Weights of a small mixture-of-experts language model, trained from scratch on English Wikipedia: width 256, 58.3M parameters.
Below are experts of layer 6 (counted from 0) of a mixture-of-experts language model. Rows are named router (the router's row for the expert), gate (a neuron's input weights, with its number), up (a neuron's input weights, with its number), down (a neuron's output weights, with its number) and show model dimensions 0-127. Each number is 200 + 40 x the weight over its row's rms, rounded and kept within 0 to 999.
After each expert's rows: a language model's description of what the expert responds to; "comes after" lists some tokens at least twice as common just before its tokens as in all text. This comes from a sample of Wikipedia text that the model never trained on. Tokens count by the router's weight.

# expert 22
router,177,255,227,210,253,192,179,77,227,169,189,197,175,158,248,200,239,250,175,264,235,209,149,198,167,189,133,206,234,227,196,162,101,177,235,165,122,209,154,272,163,212,199,240,167,282,209,195,260,191,225,245,194,286,191,219,174,206,202,185,237,188,178,199,192,174,195,193,252,207,182,192,251,233,179,202,153,176,210,197,311,212,243,118,251,243,193,207,163,248,201,214,168,211,160,200,247,160,199,205,148,249,205,214,193,220,200,188,248,223,208,165,145,246,185,211,202,235,189,165,158,192,166,272,138,165,144,155
gate0,218,194,271,125,179,242,250,238,186,215,225,173,202,181,207,239,159,271,179,192,223,170,255,192,204,193,202,255,196,180,218,203,199,184,237,210,216,281,171,195,235,140,189,247,176,195,180,196,188,228,205,250,224,204,106,164,192,229,234,161,131,187,110,147,149,219,177,249,262,252,156,162,155,119,209,226,200,214,227,214,256,201,230,175,205,179,153,271,241,145,213,237,193,152,198,260,217,215,197,224,147,235,159,119,214,247,161,186,228,198,130,140,178,178,158,238,249,228,189,261,104,177,184,220,244,255,248,223
up0,145,209,208,197,189,201,255,214,219,227,180,129,230,208,196,174,153,236,178,138,242,195,230,229,217,173,130,171,183,208,196,256,186,136,184,120,214,226,160,216,266,153,221,157,190,164,173,147,165,285,235,293,154,261,211,252,203,174,228,149,137,162,160,173,166,188,153,247,257,238,164,261,251,160,133,217,189,279,243,152,245,141,212,220,219,131,167,203,160,227,235,192,174,165,293,242,295,211,180,216,179,178,177,214,200,211,206,152,191,162,236,148,144,173,233,228,216,227,196,222,179,218,234,219,174,235,278,154
down0,169,177,263,141,243,225,219,167,140,177,133,199,168,136,251,227,164,269,252,178,197,199,284,270,263,265,278,258,234,260,189,156,234,194,217,219,214,249,175,195,212,173,148,241,201,268,200,222,250,162,141,179,220,207,181,190,219,189,203,125,148,222,308,220,209,165,238,182,184,204,124,228,128,186,240,305,160,220,220,143,206,168,179,171,242,241,178,234,157,170,242,149,171,152,246,225,205,163,226,303,209,210,235,186,233,177,163,252,173,217,157,233,190,172,178,227,195,201,239,150,197,145,203,227,227,249,200,233
What it handles: Lowercase word starts. First piece of a common lowercase word after the, a or their, such as s-end, ch-aos, reg-ulations, ass-ault.
comes after: " the", " a", " and", "'s", " to", " The"

# expert 51
router,175,184,249,124,283,141,197,203,256,137,193,203,178,184,190,261,186,205,148,186,217,133,186,189,170,133,136,206,261,203,196,163,118,173,217,233,163,171,195,328,171,198,294,187,184,201,184,185,178,167,193,227,169,210,138,225,264,272,254,239,219,175,262,174,204,167,178,161,273,241,153,128,161,235,228,163,136,208,242,225,247,202,252,227,259,242,187,279,197,249,205,232,182,217,207,189,225,154,155,225,127,258,283,248,231,261,240,158,228,208,201,133,196,180,210,223,225,253,186,185,237,249,211,219,216,218,252,162
gate0,183,109,235,180,136,172,212,222,127,189,172,241,169,229,136,193,180,181,215,194,165,276,220,179,266,201,195,214,83,236,119,155,208,158,208,248,288,210,232,164,155,300,292,131,165,194,136,194,168,203,241,199,179,204,200,186,293,210,233,186,271,159,226,152,167,230,119,181,161,155,191,166,200,164,187,198,155,155,200,178,209,181,215,158,207,224,277,205,190,234,183,231,159,196,229,114,126,143,178,235,237,285,277,249,225,162,234,109,189,206,149,188,164,244,174,189,233,205,266,227,204,282,211,254,213,200,227,203
up0,170,141,244,153,181,152,250,182,146,249,175,217,185,230,137,186,198,136,223,169,166,273,240,176,269,192,154,222,175,199,154,143,181,124,234,180,287,207,195,194,174,245,289,132,204,179,175,190,181,148,255,222,187,178,175,238,270,215,213,144,248,133,253,118,182,235,144,211,198,121,189,215,162,189,207,167,186,165,189,183,167,145,210,166,255,218,242,188,204,223,176,212,171,163,215,153,184,161,148,215,243,252,295,228,202,180,224,164,179,215,203,211,144,246,238,184,202,266,240,244,206,270,226,196,243,269,217,211
down0,221,160,220,246,211,126,230,87,210,216,167,236,123,190,191,261,208,113,169,200,267,196,225,202,221,144,208,240,130,210,203,218,209,203,223,215,125,209,200,128,160,224,223,206,239,173,214,207,206,250,237,125,134,182,175,181,151,186,173,165,201,212,275,194,218,264,175,237,183,201,236,203,207,196,157,235,117,260,186,212,163,200,164,171,282,199,166,211,172,178,172,231,148,245,186,177,218,230,182,175,261,161,214,265,183,136,338,168,174,205,194,181,169,275,136,147,219,144,162,214,253,273,226,188,206,238,237,233
What it handles: Table header cells. Pipes and header words in sports and election tables, such as Votes, Candidate, Pts, Home \ Away team codes, round numbers.
comes after: " |", " ", "|", " Candidate", " Team", " %"

# expert 39
router,185,230,199,142,156,185,167,234,269,209,191,239,179,166,243,179,166,218,125,271,186,114,169,159,198,157,173,213,237,161,178,229,189,165,168,236,176,213,223,205,169,169,247,237,274,184,215,159,224,215,215,206,141,251,193,246,251,308,158,210,184,175,271,166,174,256,176,138,216,261,210,180,201,201,232,184,196,220,147,201,282,204,247,203,277,235,171,215,192,245,215,235,118,296,230,222,217,199,179,211,180,280,219,236,213,217,221,173,212,161,271,157,181,231,234,204,135,232,225,218,128,224,182,271,192,157,211,139
gate1,235,155,243,262,186,167,191,268,199,208,172,201,209,233,179,280,235,155,211,183,231,212,282,177,184,87,136,178,221,203,203,149,154,234,188,148,216,118,201,192,194,240,195,140,172,188,237,235,196,208,176,179,204,192,169,288,175,268,190,250,248,204,178,155,234,218,218,187,237,206,194,214,188,176,259,222,221,160,143,201,170,200,218,183,241,209,261,250,259,222,277,193,186,186,188,210,104,230,224,146,196,136,277,208,152,197,198,242,197,173,211,145,216,287,137,167,195,282,180,281,190,157,149,201,224,220,202,222
up1,234,181,236,280,179,164,199,235,254,248,211,272,124,229,186,238,216,159,178,212,253,167,184,169,181,169,142,241,192,195,199,97,235,220,168,172,171,171,196,189,102,197,249,216,115,186,167,173,209,194,243,266,180,182,125,188,182,228,198,253,212,194,139,217,183,209,221,188,216,156,148,201,228,195,224,205,178,153,160,232,245,198,184,145,214,186,220,214,234,235,255,191,199,128,158,256,160,210,296,216,241,155,329,163,200,243,241,190,213,181,232,130,193,276,160,185,171,139,213,217,184,149,233,201,248,198,229,191
down1,167,176,248,264,220,180,232,120,134,129,235,171,206,160,266,160,175,218,248,156,162,225,238,246,174,213,189,182,191,261,188,207,251,224,184,67,174,168,252,236,234,237,185,195,212,260,145,214,198,197,194,130,246,253,167,236,214,226,274,224,245,175,223,266,179,154,169,278,104,195,225,183,170,173,193,317,216,123,134,207,218,201,208,209,228,192,205,180,146,221,221,201,185,203,188,236,117,235,264,229,140,202,252,200,223,253,212,207,235,191,214,139,168,264,204,215,227,219,208,149,252,183,232,228,207,192,177,228
What it handles: Line breaks before headings. Line breaks ending table rows, list items or paragraphs, often just before section headings, plus heading markers like ===, ==.
comes after: " |", "\n", ".", "==", "===", " =="

# expert 8
router,175,229,222,183,219,185,200,133,212,194,216,171,196,193,279,247,155,212,198,197,205,194,177,230,143,153,172,210,248,273,236,188,101,245,220,230,134,194,184,255,222,217,179,226,124,164,192,206,242,157,189,197,184,246,159,300,241,205,178,243,200,234,268,174,252,216,151,183,242,194,235,171,190,251,203,213,79,194,214,196,234,177,272,94,245,265,202,184,141,245,179,197,169,193,170,145,247,129,192,239,127,243,229,216,216,219,150,180,230,161,184,219,157,217,226,199,167,196,209,169,194,220,143,211,249,247,143,237
gate1,193,224,157,215,232,156,186,173,176,195,244,224,162,186,191,184,129,194,200,174,149,249,172,173,175,148,149,175,186,254,188,225,172,192,192,296,214,191,107,189,224,171,186,228,169,232,160,253,258,183,246,196,127,254,129,185,225,194,159,157,198,215,231,278,175,207,241,222,195,206,210,243,120,212,170,190,182,150,162,232,226,163,204,140,273,179,262,145,209,210,290,184,237,177,178,236,273,195,241,168,204,244,263,178,294,189,220,219,180,246,199,214,152,213,205,223,241,174,186,235,239,182,171,183,225,233,214,256
up1,164,215,146,194,155,195,230,141,171,196,235,200,198,197,211,184,131,207,220,219,146,240,236,232,111,147,142,185,178,212,209,238,201,219,182,272,216,124,134,185,188,140,236,184,243,196,146,246,176,148,208,182,164,256,165,236,179,223,221,189,162,191,197,256,221,165,218,143,205,257,236,191,124,277,226,165,236,152,182,269,204,198,225,106,257,218,290,122,204,234,232,183,266,162,135,202,191,186,264,199,218,245,281,271,288,150,175,195,188,198,169,205,135,235,190,120,207,224,137,226,217,222,92,186,170,213,193,260
down1,158,207,185,204,111,219,280,205,179,115,221,196,211,190,223,270,203,164,178,231,136,210,161,245,234,232,152,164,236,262,208,231,219,159,260,215,284,276,335,174,240,240,162,222,156,194,194,274,190,181,238,158,202,174,181,181,194,188,163,150,210,259,209,217,192,178,217,214,225,228,206,148,214,151,90,139,173,247,202,243,214,148,225,216,170,211,242,178,266,180,177,226,210,168,210,221,143,219,215,235,204,223,242,199,227,200,136,201,155,192,206,195,243,171,154,206,191,168,159,196,215,272,161,106,218,196,209,173
What it handles: Word stems before suffixes. Opening word pieces of common Latin-root words whose suffix comes next, after the, a or was, such as oper(ates), form(ula), found(er), located.
comes after: " the", " a", " was", "'s", " his", " and"

# expert 9
router,216,187,138,192,194,242,243,200,175,174,193,271,142,191,182,276,184,208,124,247,179,197,204,136,222,137,176,288,171,210,303,169,190,244,229,288,183,160,234,225,196,173,142,191,201,151,176,199,210,219,140,211,171,180,154,221,229,224,221,156,269,223,201,272,186,274,201,180,242,240,194,228,196,168,152,226,99,182,142,266,263,198,182,145,303,247,171,202,150,279,202,242,190,174,201,170,194,141,201,190,229,271,199,251,202,266,237,135,187,128,235,169,138,220,170,238,180,226,184,160,232,157,172,225,252,211,184,167
gate1,241,214,238,210,214,235,206,219,156,213,175,236,144,192,224,210,211,244,194,216,187,205,197,213,224,159,220,233,206,199,189,240,135,178,229,161,254,199,174,274,247,253,136,171,244,160,234,97,93,222,173,228,164,232,171,212,248,200,172,253,247,282,205,214,249,218,226,219,135,185,225,241,168,178,223,211,224,151,193,226,223,133,206,196,202,146,154,190,210,274,225,199,185,161,166,174,241,141,197,223,231,243,209,189,189,283,188,169,197,215,194,101,149,234,156,198,155,108,187,206,281,183,189,200,145,223,230,222
up1,208,233,205,229,177,209,226,207,235,206,195,186,166,215,244,220,192,145,148,190,201,159,253,223,171,215,206,269,178,236,216,171,164,195,196,134,195,294,221,214,193,195,217,233,233,192,217,199,211,315,178,271,187,198,207,184,202,219,200,258,267,222,183,159,264,233,210,92,202,167,248,222,223,178,203,255,185,164,236,274,190,251,218,196,200,123,133,152,144,264,227,235,154,98,220,218,219,156,211,191,163,235,273,186,125,170,141,229,168,204,263,150,241,228,184,220,194,228,155,269,253,200,216,162,171,219,165,231
down1,195,133,255,210,215,238,154,236,226,221,170,87,105,205,191,153,166,212,182,220,251,222,213,177,201,198,156,229,183,219,141,196,162,218,177,170,135,197,136,222,240,195,203,262,165,236,200,220,226,193,139,194,169,174,239,171,192,226,235,170,168,205,190,182,202,154,214,220,252,216,201,175,194,204,134,266,228,232,189,172,192,138,195,119,220,244,188,119,205,309,343,250,192,146,204,199,239,187,197,71,201,190,105,152,211,188,272,257,195,215,259,187,266,231,261,209,186,234,179,230,177,171,231,205,213,174,190,188
What it handles: Numbers and coordinates. Digits, decimals and units in infobox and table data, such as 0, .2, °, UTC+, and labels like Time zone, Population.
comes after: " |", " /", "-", " 1,", "″N", " •"

# expert 54
router,197,192,174,196,163,191,210,193,251,228,200,222,173,196,226,199,201,261,177,213,192,141,159,203,154,221,184,199,198,171,248,256,155,285,316,217,189,223,256,211,214,233,202,217,176,179,107,112,231,108,148,172,185,214,186,231,173,211,208,244,191,152,176,172,158,225,174,208,276,187,266,217,187,150,192,214,194,205,210,198,252,197,214,217,284,200,192,258,183,298,227,326,204,244,154,220,222,193,180,169,133,239,198,163,195,233,198,129,159,176,201,119,161,224,220,194,197,191,222,158,242,156,133,282,180,151,173,213
gate0,197,263,146,214,260,172,177,216,151,251,136,222,207,231,232,200,201,173,178,256,156,173,183,178,194,156,277,256,139,152,191,251,138,229,226,197,184,226,157,206,208,128,170,168,226,265,239,262,146,180,210,138,209,257,212,247,162,197,215,208,199,225,269,278,159,188,198,284,188,190,230,169,184,127,151,200,250,187,155,164,277,165,227,188,184,235,239,129,184,219,117,250,173,220,165,114,230,212,177,183,246,277,244,192,211,197,213,245,152,202,159,221,195,207,213,185,205,141,174,198,198,243,266,190,169,159,229,174
up0,199,179,139,188,246,157,217,203,189,215,129,221,172,192,233,233,245,164,179,223,179,201,159,176,201,185,266,243,190,205,162,284,155,216,244,202,181,181,190,256,170,119,176,183,181,248,193,250,155,209,240,187,196,272,236,193,168,208,194,187,145,154,252,289,230,204,222,246,197,241,195,188,237,165,211,236,268,184,201,114,256,176,275,179,180,273,205,179,227,200,112,238,245,213,188,158,222,272,236,126,191,265,242,208,174,252,183,219,147,188,191,189,182,204,241,179,195,170,192,228,184,280,234,190,155,158,279,220
down0,179,148,190,188,157,234,183,200,156,188,207,249,176,286,300,214,316,185,212,185,238,202,71,166,278,236,239,273,173,138,172,222,154,147,110,260,208,224,263,182,199,115,215,172,229,196,136,189,168,201,155,197,169,211,186,175,165,181,229,215,153,170,266,225,185,204,242,182,167,192,207,186,162,201,192,215,192,213,242,188,207,127,255,174,228,181,145,179,213,202,240,278,145,199,208,160,208,182,232,142,168,194,174,147,212,214,186,205,174,204,184,249,291,220,170,179,157,182,208,211,259,190,184,149,143,222,264,234
What it handles: Definite article the. Articles the, The, a, and new before nouns, especially in place articles about merged communes, towns, and districts.
comes after: " of", "\n", ".", " to", " by", " with"

# expert 48
router,187,194,186,191,219,125,180,124,235,175,247,154,223,188,210,153,173,242,130,214,200,189,235,229,185,177,149,150,222,188,259,239,113,179,212,200,151,170,184,227,218,237,246,259,214,207,169,163,229,243,191,263,175,261,186,241,189,237,231,166,208,172,198,225,142,257,177,233,277,240,266,188,236,235,137,242,202,202,243,208,308,212,227,130,244,211,192,235,212,242,183,260,201,252,171,169,327,137,175,188,128,262,164,211,178,233,163,200,221,182,274,242,130,221,200,220,180,301,220,200,200,212,190,252,138,135,233,203
gate0,183,147,195,232,193,163,186,199,215,248,216,220,271,265,137,231,223,207,179,115,177,196,230,318,278,145,299,189,175,232,232,140,206,146,177,212,178,181,171,170,176,245,248,198,222,179,271,226,230,258,261,195,297,220,181,183,188,193,138,178,236,169,220,160,136,194,187,181,156,243,209,175,156,207,205,169,161,235,338,232,290,257,239,244,260,185,223,230,214,239,198,238,163,252,200,175,206,219,131,172,120,196,189,233,173,264,216,209,205,169,222,184,153,142,186,158,164,273,220,198,164,254,212,252,153,177,209,159
up0,164,238,216,231,179,255,219,202,173,188,199,169,289,201,167,262,234,291,217,148,164,179,229,272,249,181,221,242,174,211,252,206,152,133,221,193,256,224,235,163,161,188,287,225,175,168,219,209,233,235,210,200,227,221,172,206,182,187,166,196,194,152,196,221,164,170,186,290,213,232,186,176,167,238,262,172,272,166,248,193,203,267,188,171,225,214,163,238,296,254,212,214,228,134,180,188,298,190,234,244,166,194,167,191,191,237,206,203,203,200,164,189,154,251,176,208,206,236,197,185,130,290,144,202,115,218,188,154
down0,214,276,173,174,232,263,127,196,75,145,208,180,171,197,209,238,184,278,194,193,179,193,189,160,190,224,229,219,214,222,128,120,177,194,225,190,258,169,261,210,205,223,121,282,257,176,245,214,168,230,203,171,185,163,149,194,155,153,232,215,273,244,223,123,171,229,252,176,188,158,127,136,252,189,212,166,220,173,208,250,231,200,150,175,229,274,207,265,200,176,264,188,156,218,274,191,121,171,222,251,222,255,258,211,188,263,179,227,224,180,204,222,205,257,189,187,221,206,246,196,170,213,163,205,172,210,153,266
What it handles: Name-initial modifiers. First words or pieces of institution, book and concept names, such as Civil(ization), Special, Social, New York, Royal, E(cology).
comes after: " the", " The", " of", " and", " a", ":"

# expert 20
router,173,229,225,208,206,138,196,216,203,216,141,268,149,187,201,204,152,244,177,227,216,164,177,207,140,221,118,169,236,194,237,197,165,255,311,168,163,159,199,231,197,164,220,234,164,213,247,204,256,212,114,206,102,181,162,222,254,238,256,224,207,255,192,237,164,256,208,184,232,226,207,144,233,208,164,276,209,267,236,173,227,162,279,107,239,326,221,216,167,249,197,237,179,196,206,185,222,170,171,174,179,270,257,168,169,203,200,175,236,160,201,204,234,202,205,280,156,172,192,210,230,157,140,226,187,231,149,206
gate1,195,202,147,261,192,191,207,150,242,219,198,241,159,196,289,172,145,206,135,187,203,106,173,210,208,193,149,183,222,174,163,210,205,169,241,149,205,90,243,204,200,145,236,148,246,136,199,187,197,268,193,144,144,286,229,187,149,287,229,214,192,208,277,118,196,195,236,269,236,190,194,157,240,184,161,222,224,253,241,177,228,220,272,183,201,246,304,208,272,227,193,179,229,236,239,183,226,257,192,238,170,205,197,188,167,184,174,199,215,134,163,184,156,137,257,240,249,194,156,252,212,153,165,196,176,235,209,290
up1,261,242,134,271,206,244,194,141,270,215,140,277,196,211,188,196,160,154,208,238,185,113,208,276,218,168,146,198,262,173,205,278,219,210,233,169,178,167,174,215,230,191,214,132,208,164,157,214,161,259,158,163,180,253,244,167,123,234,202,248,175,211,178,134,220,135,245,230,191,183,196,210,191,163,142,216,161,303,220,125,236,180,258,196,269,268,247,205,198,246,257,216,206,183,298,248,261,259,195,264,143,151,240,218,180,173,147,200,227,227,225,145,159,189,262,274,218,145,156,271,162,164,216,190,181,194,165,222
down1,233,218,262,172,185,147,186,186,181,221,134,224,229,218,166,208,137,295,156,183,210,236,216,240,221,157,242,155,200,182,135,190,182,202,218,150,213,140,216,137,198,175,260,168,216,149,214,146,209,158,191,155,165,187,204,198,221,253,196,275,178,221,252,176,171,254,117,252,165,231,171,256,205,198,222,191,202,290,229,251,247,220,194,153,266,189,162,193,201,183,184,139,183,195,192,187,214,144,238,158,164,217,197,121,225,144,152,153,164,221,298,174,207,201,254,271,228,237,202,226,164,235,141,162,232,225,171,203
What it handles: Capitalized name openings. First pieces of capitalized names and species names, such as Slov, Gal, Dav, Arth(ropoda), and the causal phrases due to, according to, owing to.
comes after: " in", " of", "-", ",", " and", ":"

# expert 31
router,226,277,215,133,220,217,131,180,169,215,181,163,163,158,204,241,102,265,162,224,201,169,135,186,161,136,142,205,172,185,198,231,186,246,288,268,167,171,156,249,171,266,228,182,131,230,216,143,276,223,187,234,154,282,214,256,300,293,201,129,216,216,155,170,160,216,149,144,185,192,234,145,196,207,185,186,170,222,168,174,230,206,252,161,258,210,226,296,194,273,214,199,128,229,193,159,170,200,214,173,155,243,239,158,212,175,256,134,198,196,166,201,193,216,198,208,152,218,207,193,140,218,161,239,174,237,198,212
gate0,78,253,204,175,201,189,139,195,199,148,181,235,168,196,162,230,248,270,256,170,220,192,213,247,220,194,121,142,157,96,190,168,202,221,186,176,196,255,205,174,255,174,174,206,221,212,134,198,172,238,202,272,103,191,171,230,231,263,164,173,219,191,168,197,160,212,131,239,132,160,221,215,272,180,222,219,156,192,175,173,149,195,216,241,236,223,219,233,149,211,226,226,121,234,221,165,178,206,211,125,235,269,214,253,227,185,233,197,247,199,159,119,245,172,222,196,172,213,198,192,134,177,223,202,177,251,247,282
up0,99,252,175,185,172,149,144,189,205,85,243,208,145,159,213,219,207,224,271,134,178,154,211,215,187,172,165,116,159,111,233,125,204,199,180,137,238,208,204,129,250,217,168,201,194,277,135,227,204,212,227,267,144,196,162,210,176,263,182,235,240,158,187,189,167,202,145,197,195,174,249,220,263,203,233,220,93,205,165,207,195,199,259,201,234,253,243,218,153,260,213,167,202,277,242,188,165,239,171,211,193,225,168,303,268,179,206,212,280,200,158,109,218,234,219,189,157,192,239,215,168,155,184,288,163,195,196,244
down0,209,253,230,177,187,230,153,274,188,179,240,242,263,227,227,217,163,198,232,177,206,161,170,133,158,87,266,129,239,226,188,116,191,249,147,220,224,202,211,137,144,259,177,157,205,212,189,192,194,244,194,194,182,120,150,279,313,206,292,113,214,275,164,199,249,229,116,152,261,205,201,202,181,253,125,218,264,239,247,224,197,241,213,206,231,178,195,153,222,211,165,197,260,237,198,216,190,212,123,253,240,155,142,206,260,206,192,163,163,259,233,181,157,155,199,169,239,224,179,159,219,238,240,101,205,114,186,159
What it handles: Numbers in sports tables. Rank numbers, small integers and bracketed decimals in table rows of sports rosters, results and elections, plus football positions MF, DF, GK.
comes after: " |", "|", ";", ".9", ".7", ".4"

# expert 7
router,224,252,208,169,216,190,189,118,239,148,199,225,152,138,227,211,167,279,145,212,202,209,160,217,165,255,183,194,208,181,234,175,181,181,199,226,181,138,183,245,286,143,180,234,230,191,170,183,222,191,231,163,253,226,162,229,243,236,239,185,216,130,177,216,173,251,194,185,233,190,213,173,176,233,251,181,121,233,181,138,226,177,215,133,269,208,127,204,138,280,243,251,234,271,172,197,213,126,243,204,163,175,196,193,229,249,213,135,209,107,171,204,122,193,195,224,206,207,256,214,175,214,188,204,164,180,196,147
gate0,207,202,235,250,162,163,196,183,157,142,170,140,194,223,197,188,168,209,189,269,263,192,242,188,115,225,197,236,258,227,202,219,150,210,256,154,220,190,233,186,155,254,207,175,171,135,253,254,248,107,229,171,156,217,225,259,195,229,231,227,203,209,148,238,243,177,215,145,184,239,213,202,117,215,172,201,200,193,204,220,173,257,151,165,219,197,221,325,202,222,222,172,229,108,245,184,219,176,186,217,283,209,153,213,216,225,240,150,201,201,244,231,183,177,223,226,233,190,164,198,326,180,102,186,183,207,188,141
up0,153,189,148,155,216,156,199,141,220,226,175,261,181,113,110,218,207,153,239,239,77,208,169,238,238,124,149,81,170,225,159,211,239,195,134,240,191,209,173,180,173,120,263,293,215,228,165,153,158,259,260,181,245,185,185,213,197,187,178,183,160,213,228,258,204,201,190,205,204,243,149,240,230,209,207,155,241,135,180,200,224,149,212,219,194,156,235,121,233,151,179,215,198,246,160,234,144,192,206,122,163,218,171,241,164,181,154,186,156,153,203,196,217,262,189,211,205,260,182,242,158,217,265,171,190,252,148,211
down0,147,174,190,185,273,190,200,183,241,200,274,265,150,170,227,243,213,219,244,242,157,188,207,220,184,199,189,175,289,180,163,184,190,227,155,248,198,199,194,199,213,151,361,252,241,217,197,213,273,218,226,240,207,148,158,175,184,239,254,183,240,199,200,217,171,203,198,234,174,266,233,211,202,237,171,190,224,237,180,185,201,140,172,257,178,156,166,269,72,286,212,217,115,197,112,211,170,197,149,96,147,192,177,267,236,159,184,278,167,169,245,138,167,163,196,183,145,218,189,220,165,178,241,194,133,265,224,249
What it handles: Determiners and possessives. Articles and possessive words before a noun in running prose, such as the, its, their, his, and possessive 's after names.
comes after: " of", " to", " for", " with", ".", " in"

# expert 43
router,208,157,240,244,233,217,187,151,198,198,248,250,146,163,235,246,177,239,196,206,193,186,220,195,173,211,112,239,209,165,245,224,177,263,248,232,172,128,142,221,146,227,291,181,248,215,196,185,261,224,228,216,181,179,239,194,206,270,171,171,273,190,175,135,166,244,245,187,278,210,162,236,183,265,176,212,123,194,162,255,193,208,296,181,286,233,166,226,129,267,237,198,210,225,175,243,270,160,190,164,146,242,172,181,215,193,162,141,210,153,215,195,194,190,133,238,202,192,224,274,158,133,180,251,194,216,156,205
gate0,139,278,253,228,242,208,188,189,160,156,252,219,211,190,118,166,171,137,274,184,241,226,176,197,198,227,222,199,211,200,233,227,222,199,226,241,97,208,193,254,172,216,233,146,210,157,243,213,207,227,267,164,182,198,186,210,271,181,206,184,287,228,190,148,206,204,227,224,180,240,217,201,126,231,193,181,168,216,186,295,228,136,171,141,239,257,170,153,165,218,256,113,129,210,282,148,210,180,194,201,126,202,123,207,220,187,244,225,198,252,175,270,170,171,174,181,213,165,178,167,279,168,142,180,142,155,152,238
up0,114,218,259,187,250,199,170,168,229,103,259,133,194,198,202,167,179,252,204,187,199,202,167,233,218,218,190,233,211,172,142,198,220,174,212,160,157,188,201,207,193,224,248,251,196,164,215,197,240,277,243,155,179,220,255,230,241,221,164,118,263,248,195,101,224,223,194,221,131,179,226,202,169,242,173,168,243,252,201,280,172,167,242,161,228,226,109,142,162,208,172,120,221,172,218,131,221,197,212,252,179,181,151,188,210,251,245,213,215,169,167,175,223,120,170,309,153,213,192,185,233,248,237,197,200,118,250,220
down0,175,157,209,190,161,214,214,226,111,204,159,182,245,198,204,229,153,287,257,174,184,148,218,159,195,187,200,231,164,185,204,164,216,139,169,211,218,196,208,173,289,232,252,214,277,187,200,135,187,162,252,211,151,146,220,170,162,149,198,201,196,274,148,265,225,249,248,230,163,121,193,132,197,227,228,174,215,205,219,200,158,225,157,203,198,179,247,208,178,111,162,183,223,247,239,177,170,216,194,142,202,228,161,202,189,259,184,251,220,272,211,188,152,224,202,228,226,187,210,211,194,217,206,191,177,178,157,207
What it handles: Year digits. Pieces of four-digit years, especially in birth–death ranges and parenthesized dates, such as (19, –201, 197, 49.
comes after: "|", " (19", " in", "-", " (18", " (born"

# expert 28
router,220,221,236,166,205,188,229,184,222,146,182,204,182,199,192,275,166,271,216,266,210,210,199,218,186,199,129,201,183,204,203,233,112,224,279,220,161,168,143,259,195,247,220,279,195,235,237,152,294,206,209,170,172,242,140,183,241,254,255,213,257,167,126,164,99,255,180,212,241,253,192,156,230,191,209,243,214,213,224,204,186,201,221,141,236,187,231,237,175,225,216,317,171,239,166,234,249,169,190,167,133,255,170,228,196,233,189,174,205,187,193,116,185,225,230,212,149,171,222,175,199,157,182,271,199,228,185,161
gate1,295,235,258,199,255,245,168,214,176,211,197,168,268,190,180,245,188,214,210,194,131,250,219,223,257,199,204,185,179,159,240,249,172,201,156,198,221,232,234,234,208,183,123,181,169,197,236,192,165,179,203,144,237,257,264,258,243,223,195,193,235,222,152,149,102,258,172,163,234,181,230,154,231,197,172,290,209,213,200,186,203,224,282,216,238,201,181,224,182,203,154,247,176,199,156,176,252,190,225,208,189,261,161,170,188,206,138,194,239,164,192,153,162,185,172,140,205,205,206,164,210,201,245,226,139,190,141,208
up1,238,140,218,261,190,224,254,203,205,187,190,233,243,262,222,242,212,143,225,244,244,194,257,118,179,178,265,223,150,165,164,217,205,179,167,187,165,242,202,219,254,216,222,251,254,237,242,166,201,241,193,229,204,202,225,167,238,220,98,270,209,203,227,209,217,179,262,302,236,254,207,196,152,151,140,256,248,212,224,190,146,195,221,212,173,261,179,268,182,234,270,237,179,221,193,198,251,180,202,159,180,120,265,184,178,221,180,221,228,212,146,173,207,224,198,198,217,241,252,232,241,290,225,169,193,161,176,236
down1,257,216,239,172,151,188,159,226,242,120,216,218,238,230,204,229,224,234,210,139,213,203,280,140,149,226,213,173,221,184,223,226,177,201,213,242,267,215,163,219,206,199,226,185,233,160,181,220,233,232,197,153,208,151,156,260,226,210,250,228,242,219,180,263,188,283,153,193,89,145,100,240,198,157,214,220,239,195,232,175,159,141,256,236,238,215,211,234,172,224,173,165,223,248,196,230,210,210,196,180,203,191,206,206,206,182,200,199,164,217,173,222,124,171,212,219,233,154,292,98,138,285,192,197,179,178,234,161
What it handles: Capitalized initial letters. Single capital letters beginning proper nouns in place, team and person names, like C-romer, L-ions, R-overs, B-aker.
comes after: " the", " of", "|", "-", " and", " in"